From a checkpoint of a small mixture-of-experts model trained on Wikipedia: 304M tokens.
Below are experts of layer 10 (counted from 0) of a mixture-of-experts language model. Rows are named router (the router's row for the expert) and show model dimensions 64-127. Each number is 128 + 24 x the weight over its row's rms, rounded and kept within 0 to 255.
After each expert's rows: "raises" lists some tokens whose logits its average output raises strongly, later layers aside. This comes from a sample of Wikipedia text that the model never trained on.

# expert 23
router [140 141 117 114 142 126  67 118 179 141 148 149 128 140 125 118  98 112 102 150 108 106 150 133 156 131 149 108 156 105 141 132 143 120 110  87 135 134 121 145 148 122 117 192 148 126 127  74  80 131 147 135 137 146 114 111 155 167 136 147 149 113 166 128]
raises: ".", "o", "i", ",", "ul"

# expert 12
router [115 157 125 101 119 149 152 135 142  96 110 118 114 168  99 116 110 135 133 116 125 146 123 148 131 146 137 131 157  96  86 157 193  99 122 130 126 162 108 131 116 135 121  84 136 107 121 122 127 134 157 132 150 124  86 165  83 134  77 143 158 120 107 141]
raises: "ard", "ar", "s", "l", "ie", "ad"

# expert 1
router [149 148 120 118 120 119 111 132 123 126 120 118 115 109 138 164 107 159 103 157 219 101 134 164 114 163 108 163 125  74 170 183  98 152 147 104  81 109  80  85 138 127 134 138 137 111 130 134 125 100 149 146 138 110 143 120 128 124 114 145 120 127 111 125]
raises: ".", ",", " |", "19", "10", "12"

# expert 6
router [171 133 120 142 121  99  80 145  95 117 120  94  98 118 116 137 139 115 155 141 153 111  96  74 116 163 101 127 114 154 152 142 104 136 161 113 127 119 103 143  89 116 165 121 152 124 130 119 104 152  61 124 119 150 130 148 163 113 116 184 134 133 140 123]
raises: " |", "\n", " and", ",", ";", " to"

# expert 9
router [119 121 125 144  97 115 125 170 120 156 147 146 134 102 129 107 121 158 134 131 105 139 106  97 174 169 139 104 113 131 133 165 151 118  76 139  88 156 142 154 124 126 148 101 128 143 117 101 163 134 149 112 137 155 124  95 113 120 109  95 112 157 138 153]
raises: "u", "ic", "il", "um", "ut", "ur"

# expert 21
router [117  86 135 144 134 133 152  91 140  74  93 126 136 144 113  98 147 113 137 166 146 122 122 132 177 122 164 141 174 139 136 145 183 151 112 128  96 130  62 137 163  82 145 152 130 115 169 147 155 100 145 106 135 113  94  85 141  93 123 130 163 165 139 147]
raises: "1", "K", "A", "3", "4", "2"

# expert 26
router [143 118 135 115 171 122 161 138 110  80 165 124 121 155 127 146 136 156 124 128  91 120 121  98 134 127 126 104 118 152 124 155 126 144 124 115  98 147 152 105 135 151 143 137 145 139  82 118 125 102 121 146 173 127 145 136 113 151 134 119 157 133 109 126]
raises: " the", " and", " or"

# expert 27
router [120 103 105 140 117 129  86 105 102 140 111 126 144 134 126 106 138 160 146  94 126 137 138 133 137 146  64 125 170 119 103 140 100 113 128 150 123 150 176 124 154 128 113 147 160 123 125  76 116 147  21 152  95 170 144 160 105 119 106 119 117 138 129 116]
raises: ",", " M", ".", " and", "-", "i"

# expert 31
router [154 138 111 124 123 170 158 130 106 142 105 156 113 150 106 139 174  95  94  95 122 156 143 181 104 121 181 176  99  90 132 135 116 158 119 142 124 130 173 156 151  96 121  99  97 108  93 136 154 158 183 175 153 166 146 115 119 171 103 104 125 130 159 118]
raises: ".", "ol", "ul", "o", "ou"

# expert 4
router [ 61 123 151 101 121 147 129  93 129 157 131 114 100 160 124 131 122 115 122 123 124 152 153 121 134 122 114 133  95  91 133 165 121 139 144 120 154 114 115 125 102 146  86 138 126 113 143 169 118 147 160 128 134 110  81 125 108 157 105 146 146 117 125 102]
raises: "3", "1", "2", "5", "4", "0"

# expert 19
router [139 117 131 104 139 129 144 169 105 124 172 146 130 130 166 110 141 163 142 115 134 116 157 126  80 126 133 108 144 113  93 130 107  86 182 185  92 104 102 155 139 118 119 141 140 127  59 121 124 125 125 125 134 145 109 141 160 104 139 115 160 124 118  70]
raises: "at", "a", ".", "al", "i", "s"

# expert 22
router [140 134 100 127 165 142  91 100 142 177 139 126 119 111 154 140 132 138 141 157 126 135 155 138 150 136 116 135  66 137 160 132 147 115 114 147 155 109 158 113  99 102 149 153 149 158 138 107  89 145 151 168  84 117 122 136 123 125 128 102 161 156  86  91]
raises: "a", "al", "en", "el", "est", "e"

# expert 30
router [152 128 126 176 126 136 143 137 169 145 157 120 131 113 129 120 166 124 118 138 122  93 126  84 113 106 129 123 149 170 138 161 138  81 150 117 174  64 171 108  95 131 151  81 131 119 141 153 159 118 104 176 133 133 104 132 141 150 147 102 129 100 124 122]
raises: " V", " R", " C"

# expert 8
router [132 103 158 107 156 106 127 125 125 141  95 136 120 112 153 118 131 125 140 158  95 124 138 144 103 125 173 110 130  89 126 133 118 139 110 107  85 133 103 108 108 125 110 147 145 120 117 124  78 119 179  92 126  93 143 115 129 117 156 164 127 153 126 100]
raises: "ar", "ul", "ec", "ade"

# expert 25
router [130 185 133 113  99 118 136 133 132 147 121  99 122 133 151 111 121 127 132 115 114 138 162 111  93 118 160  83 134 127 157 110 160 160 141 115 116 136 137 145 142 167  91 144 159 135 125 142 114  94 166 111  82 152 165 122 109 151 119 165 131 149 151 106]
raises: "\n", "-", "N", "D", "O", "t"

# expert 28
router [128 129 171  84 123 126 155 134 122 139 117 158 162 110 114 137 119 108 117 146 132 154 123 138 131 144 106 127 168 156 115 106 159 123 130 174 124 111 121 126 124 153 123 153 186 149 151 146 101 138 138 148 120  84 123 137  91 108 152 116 150 145 146 147]
raises: " and", " to", "s"